From a checkpoint of a small mixture-of-experts model trained on Wikipedia.
Training: a variant of Muon for the experts, 437M tokens, 6672 steps.
Below are experts of layer 4 (counted from 0) of a mixture-of-experts language model. Rows are named router (the router's row for the expert), gate (a neuron's input weights, with its number), up (a neuron's input weights, with its number) and show model dimensions 0-127. Each number is 50 + 15 x the weight over its row's rms, rounded and kept within 0 to 99.
After each expert's rows: a language model's description of what the expert responds to. This comes from a sample of Wikipedia text that the model never trained on.

# expert 58
router:71 71 60 56 53 20 46 68 37 43 53 37 46 39 67 60 69 46 52 48 37 38 48 56 46 65 66 39 37 52 27 44 61 58 52 54 64 54 40 71 40 49 31 58 68 50 39 35 67 35 48 51 77 19 46 43 36 18 57 53 43 32 58 89 30 58 57 58 23 40 65 63 68 55 00 53 38 45 61 48 51 56 27 65 41 68 63 30 56 69 46 43 58 62 65 38 34 55 19 38 71 76 47 31 25 54 51 31 39 45 41 33 74 33 21 40 56 28 59 60 57 29 52 54 45 33 64 47
gate0:45 43 43 73 37 34 37 54 43 41 61 25 47 37 31 60 84 33 37 55 61 49 38 29 61 58 48 44 35 46 73 38 57 61 26 66 43 39 73 74 39 64 27 25 59 40 27 80 70 44 41 23 42 53 54 47 35 23 34 21 59 56 69 54 37 49 48 46 46 41 52 51 45 50 43 31 36 32 59 60 23 66 40 46 38 69 45 45 57 48 78 37 65 46 30 65 38 67 35 47 42 43 49 26 40 50 39 44 59 00 60 56 77 49 49 48 65 37 57 28 43 52 66 44 61 11 45 41
up0:47 66 26 46 57 31 63 31 71 41 30 51 68 61 57 47 63 53 72 63 34 78 68 66 37 60 43 63 51 45 23 69 39 97 42 49 53 47 53 49 46 33 45 49 58 52 52 36 41 43 54 70 70 41 30 55 62 19 50 68 32 74 51 58 58 35 59 58 85 69 49 29 72 57 65 63 66 38 23 30 42 57 57 80 54 63 45 50 39 57 66 59 53 40 50 58 43 47 32 42 32 22 38 55 72 48 52 50 42 69 60 60 32 16 52 19 59 43 47 53 81 43 40 34 53 48 82 56
Sentence-end punctuation and CJK bytes. Periods, pipes, quotes and brackets ending clauses, articles before nouns, and byte pieces inside Chinese characters in parentheses.

# expert 20
router:57 60 67 54 54 19 54 61 31 39 47 41 33 32 65 66 61 63 56 55 42 42 63 46 46 73 59 29 31 59 43 45 57 44 58 71 60 56 30 69 36 38 32 50 66 57 34 47 65 40 56 45 73 27 59 46 50 18 43 46 25 35 59 80 41 49 63 52 34 33 64 55 75 61 24 47 37 38 65 51 51 57 26 63 45 71 54 42 62 70 46 40 82 70 48 37 34 63 17 41 72 84 39 41 34 37 57 36 32 63 39 70 62 38 21 26 47 34 47 50 36 35 41 53 33 11 58 62
gate20:67 58 42 33 61 51 51 65 47 24 61 33 31 51 59 61 24 22 40 65 43 32 44 60 45 71 52 32 82 66 23 38 35 53 51 70 62 65 64 54 13 40 48 42 61 33 54 63 40 58 36 19 49 43 56 48 57 46 57 55 30 31 19 68 68 71 54 34 48 51 45 70 66 35 38 67 63 56 46 38 46 48 38 36 51 74 47 42 53 35 69 71 47 78 36 35 55 36 84 42 39 56 61 51 56 47 52 55 74 42 30 34 47 52 29 37 53 36 42 37 34 57 63 93 18 36 36 46
up20:44 31 46 66 57 66 47 56 51 52 36 40 65 54 46 57 51 69 43 42 49 16 38 74 32 58 31 39 35 22 64 58 67 40 74 72 34 56 59 28 30 63 58 43 57 43 44 59 64 88 41 45 79 51 70 30 44 38 22 61 10 74 28 34 52 39 62 83 46 69 48 60 41 52 60 39 36 49 53 64 66 82 56 36 44 41 35 61 22 56 52 41 62 77 45 47 44 42 47 43 39 56 60 43 47 60 60 26 45 24 55 38 31 69 60 59 48 29 38 41 69 52 21 60 71 47 60 49
Relative pronouns, clause starts. Relative and complement words like which, who, that after a comma or noun, plus sentence-final periods, blank table cells, first year digits.

# expert 49
router:70 72 44 77 55 49 45 69 43 33 57 41 40 48 45 64 52 38 67 47 38 42 64 45 33 41 72 47 39 59 36 35 86 34 61 65 54 43 24 56 45 27 35 46 56 57 46 42 45 43 64 35 57 40 62 49 63 28 54 68 40 17 48 72 34 53 59 47 24 24 49 55 68 46 36 39 12 46 64 44 18 62 04 71 46 43 58 50 56 58 30 48 58 74 33 51 45 56 23 42 78 80 37 38 54 57 80 44 57 32 29 62 53 45 35 46 74 41 42 52 50 39 35 47 31 28 56 59
gate3:29 43 35 41 57 72 63 56 62 31 60 20 52 28 39 53 35 40 59 55 48 53 36 38 44 44 51 38 51 41 45 59 42 43 52 17 37 35 74 68 26 50 56 66 54 46 34 46 52 53 64 28 61 07 40 84 49 29 31 17 42 35 60 30 35 55 63 56 89 47 55 35 29 35 44 81 70 35 87 35 58 51 54 49 63 69 39 43 36 44 70 48 70 25 68 49 39 45 73 51 36 48 63 60 60 73 44 70 39 59 56 54 33 60 74 45 53 55 64 36 58 25 47 44 51 45 34 51
up3:42 30 64 27 59 74 50 68 47 37 60 59 59 51 58 64 48 37 43 31 71 65 47 54 46 43 52 39 59 52 12 56 42 26 62 49 23 53 39 52 51 54 54 14 39 36 40 20 56 58 45 42 62 32 61 53 53 44 80 34 37 46 58 48 54 61 64 48 35 32 48 54 43 30 36 46 52 37 62 59 31 67 22 71 52 61 49 51 37 69 28 16 66 60 24 53 35 82 51 57 57 93 46 56 49 45 44 63 70 42 55 44 34 40 27 38 35 64 50 34 69 14 38 26 59 25 64 57
Colons and table pipes. Colons after labels in lists and match reports, as in Genoa: or July 15:, plus table cell pipes, semicolons and slashes.

# expert 21
router:60 62 65 59 50 22 57 60 33 41 50 37 36 28 61 69 65 55 62 52 37 42 50 50 55 68 68 40 31 71 37 42 55 32 60 64 70 53 35 79 40 32 35 56 68 62 38 28 62 44 47 47 79 22 55 55 52 22 52 50 34 32 67 79 41 59 56 55 32 32 68 61 78 68 17 51 40 42 61 43 44 57 24 60 39 79 53 36 61 61 45 54 68 75 49 40 40 49 29 42 78 82 39 32 47 38 62 34 40 59 43 57 56 38 30 33 53 38 56 45 33 17 45 51 35 20 61 63
gate0:48 50 64 71 35 50 44 50 49 65 56 44 52 62 45 47 56 35 85 46 26 44 53 59 27 47 59 38 47 55 62 35 57 43 42 48 35 43 45 58 51 39 49 44 41 53 86 79 67 25 49 36 78 46 68 60 43 35 23 37 29 40 65 32 49 37 55 45 48 29 37 35 51 67 60 42 58 79 61 26 52 20 47 50 19 58 41 52 63 47 34 58 49 51 49 54 27 19 48 44 52 51 38 17 68 63 96 41 68 34 73 64 48 68 56 26 28 23 51 37 54 38 16 56 41 64 45 62
up0:28 52 56 51 38 67 67 54 54 62 51 71 50 40 31 49 43 35 37 70 29 63 37 50 55 46 32 55 40 53 56 35 35 61 29 55 58 12 57 49 67 45 55 51 34 51 67 69 62 40 88 74 72 51 59 31 71 81 49 51 46 62 36 35 68 56 33 49 54 56 33 58 67 36 62 67 44 22 58 71 50 68 67 66 38 41 52 48 82 61 23 50 54 48 45 39 64 49 96 24 62 44 39 58 43 24 47 50 54 63 33 54 30 48 46 54 72 62 33 75 34 50 45 79 58 53 21 66
Spaces, month names, periods. Bare spaces before numbers or names, sentence-final periods, and month names after a name or "born", like June, August.

# expert 0
router:34 71 58 50 58 36 57 39 53 47 72 24 51 41 53 54 66 46 83 49 25 22 87 55 33 63 28 41 44 62 30 44 57 47 64 46 45 54 26 44 40 47 50 37 53 43 53 34 74 49 47 30 60 29 64 56 46 58 25 79 04 28 72 37 21 49 51 45 59 07 62 58 57 35 53 39 34 33 50 39 54 55 42 73 23 69 56 30 57 54 50 50 64 49 40 59 34 57 25 33 60 47 59 41 62 48 65 33 41 67 52 62 46 38 24 56 76 55 54 56 32 34 58 65 34 50 58 32
gate2:78 64 43 78 36 57 61 17 44 48 56 22 23 30 15 71 49 67 54 71 35 59 62 49 41 37 53 55 57 71 52 57 39 57 73 72 58 44 75 60 40 28 41 59 35 59 73 69 41 44 33 31 81 66 55 42 53 46 52 40 44 86 54 34 59 33 43 36 87 49 31 45 59 69 71 44 61 64 52 63 43 32 35 46 56 28 48 75 34 68 57 50 53 66 59 67 38 46 32 76 42 47 42 59 53 51 65 32 28 49 41 54 55 54 56 30 21 54 76 54 60 59 44 66 44 34 46 56
up2:73 42 27 49 38 64 43 57 29 53 55 38 42 48 43 54 26 29 67 59 50 62 55 71 34 54 46 55 28 64 37 67 64 79 71 67 57 30 78 26 51 44 53 49 27 63 61 44 51 46 64 26 30 99 47 34 54 35 68 28 47 68 40 58 46 25 46 39 59 66 55 53 66 61 39 67 54 52 46 53 35 59 37 62 43 33 39 45 60 32 62 75 67 31 72 56 34 51 43 68 42 50 34 29 61 60 42 41 56 43 36 60 62 51 59 64 07 72 79 41 21 41 54 57 45 59 21 48
Name-internal word pieces. Short letter pieces inside foreign proper names and rare words, often in tables or lists, such as H-am-ad, Ro-st-omyan, Mol-do-van.

# expert 30
router:59 66 70 52 54 21 57 63 26 37 54 42 41 32 61 69 63 54 63 50 37 41 45 51 53 71 59 46 27 62 37 43 52 37 58 68 69 47 33 78 39 34 31 57 68 65 36 34 62 41 52 41 76 28 54 51 48 25 49 47 36 32 60 80 39 54 51 54 35 33 63 62 84 70 23 53 41 34 62 45 48 56 21 61 35 76 56 38 62 64 43 47 75 67 43 42 37 62 29 33 72 85 37 44 38 43 56 36 39 63 45 58 55 37 24 26 59 39 54 41 38 24 45 52 24 19 68 62
gate1:44 84 69 58 45 20 23 50 46 45 32 67 80 38 36 67 27 51 14 50 65 66 44 57 49 57 42 44 35 57 34 33 57 50 46 49 54 60 65 33 43 68 24 63 71 38 48 34 15 47 36 30 72 58 27 44 51 40 32 52 39 54 61 37 31 70 50 29 31 63 59 40 58 41 23 79 57 40 59 47 29 44 55 53 51 62 63 43 39 88 64 75 59 60 43 60 25 52 29 70 25 63 39 33 49 58 40 57 58 30 64 63 74 62 46 49 60 60 43 58 37 49 31 50 76 44 57 56
up1:45 61 39 47 32 66 52 62 28 63 45 36 82 39 34 85 20 64 41 43 37 61 60 38 41 58 51 69 55 56 32 16 75 43 48 61 32 68 38 55 41 43 57 60 75 43 54 63 39 69 45 46 71 28 54 41 19 66 49 40 48 35 89 36 63 62 69 44 73 42 41 53 62 54 09 76 62 50 47 76 48 64 58 45 37 48 73 31 57 47 44 53 46 52 43 51 40 28 49 80 53 67 36 72 42 51 33 35 49 42 71 63 47 78 44 46 59 15 53 58 59 38 62 53 54 44 62 44
Spaces before numbers. Standalone space tokens, mostly before years or numbers in dates and tables, such as the space before 1988 or 18 m.

# expert 13
router:32 64 63 70 59 44 52 45 50 39 70 32 58 37 35 43 52 38 70 56 27 31 92 48 44 53 43 33 49 67 40 32 42 35 68 40 50 53 31 59 39 50 55 27 48 51 49 42 74 55 45 39 57 25 70 50 56 52 34 72 00 33 82 45 20 62 57 39 51 27 75 49 58 38 47 40 27 25 74 40 62 47 52 67 45 64 62 36 57 49 37 62 62 44 34 56 37 54 36 13 73 50 50 37 63 54 63 22 58 70 42 54 53 36 39 40 84 51 64 50 34 42 47 72 34 49 44 39
gate2:55 32 53 59 57 37 35 23 55 23 74 65 43 47 41 72 92 64 49 58 44 57 60 39 35 33 18 53 43 61 61 64 32 69 64 48 48 41 56 59 64 51 35 69 33 41 55 52 57 54 57 40 57 32 40 65 38 47 80 62 52 52 50 32 58 58 51 54 73 45 15 63 78 55 56 56 62 85 41 40 59 65 22 58 39 50 60 52 65 44 14 42 59 61 68 42 42 27 15 47 43 53 67 47 59 56 18 43 38 08 59 35 64 41 41 30 56 54 77 58 47 47 50 60 68 49 61 45
up2:46 54 28 50 41 25 55 54 54 65 62 24 60 54 39 53 33 25 46 56 67 49 54 42 53 63 75 46 60 25 39 19 35 14 39 59 59 49 19 35 41 35 43 69 18 29 57 48 54 47 63 33 62 58 49 55 53 44 45 62 36 41 23 25 51 53 65 49 66 62 75 55 35 53 85 57 31 38 50 39 53 32 40 48 45 42 54 43 44 69 88 64 47 23 53 32 40 53 48 85 48 54 44 54 55 32 67 34 45 28 30 71 28 47 60 72 77 39 36 67 64 42 58 43 36 50 69 68
Name-middle word pieces. Pieces in the middle of personal and place names, mostly Asian and other foreign names, as in She-er-an, Ja-e, Mon-aga-s, Kar, Ken.

# expert 59
router:60 75 67 68 43 37 60 76 49 31 55 39 40 52 43 77 52 33 56 47 39 39 59 50 38 59 74 53 40 54 40 32 64 47 62 59 68 56 27 54 33 29 43 43 55 58 55 45 59 45 47 26 56 41 56 55 51 28 42 53 30 20 41 52 38 47 72 53 31 24 48 60 67 35 37 52 22 48 51 52 15 62 01 72 41 60 66 47 49 66 40 82 62 51 45 50 45 54 18 35 91 85 40 44 63 69 74 47 48 42 24 61 61 44 32 46 59 41 29 41 53 47 33 65 43 32 51 57
gate1:66 52 48 75 31 44 68 58 34 37 68 53 58 55 77 75 40 41 40 51 60 60 27 33 34 29 23 48 49 68 30 58 76 57 35 34 21 24 43 16 59 44 06 38 62 45 27 51 49 66 45 69 68 44 50 51 48 77 24 53 66 63 56 41 61 52 65 45 55 64 39 70 50 73 44 53 44 41 58 43 44 49 88 53 38 65 48 41 46 73 48 57 35 55 79 55 47 33 29 52 53 61 48 41 58 40 58 21 30 49 35 53 71 42 48 48 42 30 42 75 35 76 61 34 61 62 59 50
up1:49 69 59 77 15 55 60 58 67 47 72 56 56 46 67 68 50 63 40 51 42 48 26 35 56 44 55 55 58 38 35 39 63 78 54 38 21 30 14 57 33 61 43 31 51 55 53 27 78 45 77 58 22 32 58 47 57 63 39 57 78 65 41 81 65 57 63 76 74 66 48 76 26 37 61 55 56 90 68 44 39 57 69 61 35 62 46 37 57 68 47 38 44 34 67 42 55 46 53 45 68 57 58 44 55 21 38 51 55 31 45 42 71 69 49 58 39 56 33 53 54 66 57 36 37 40 29 39
Table cell separators. Pipe characters splitting table cells, especially in fight records and sports results, plus semicolons, colons, slashes and equals signs.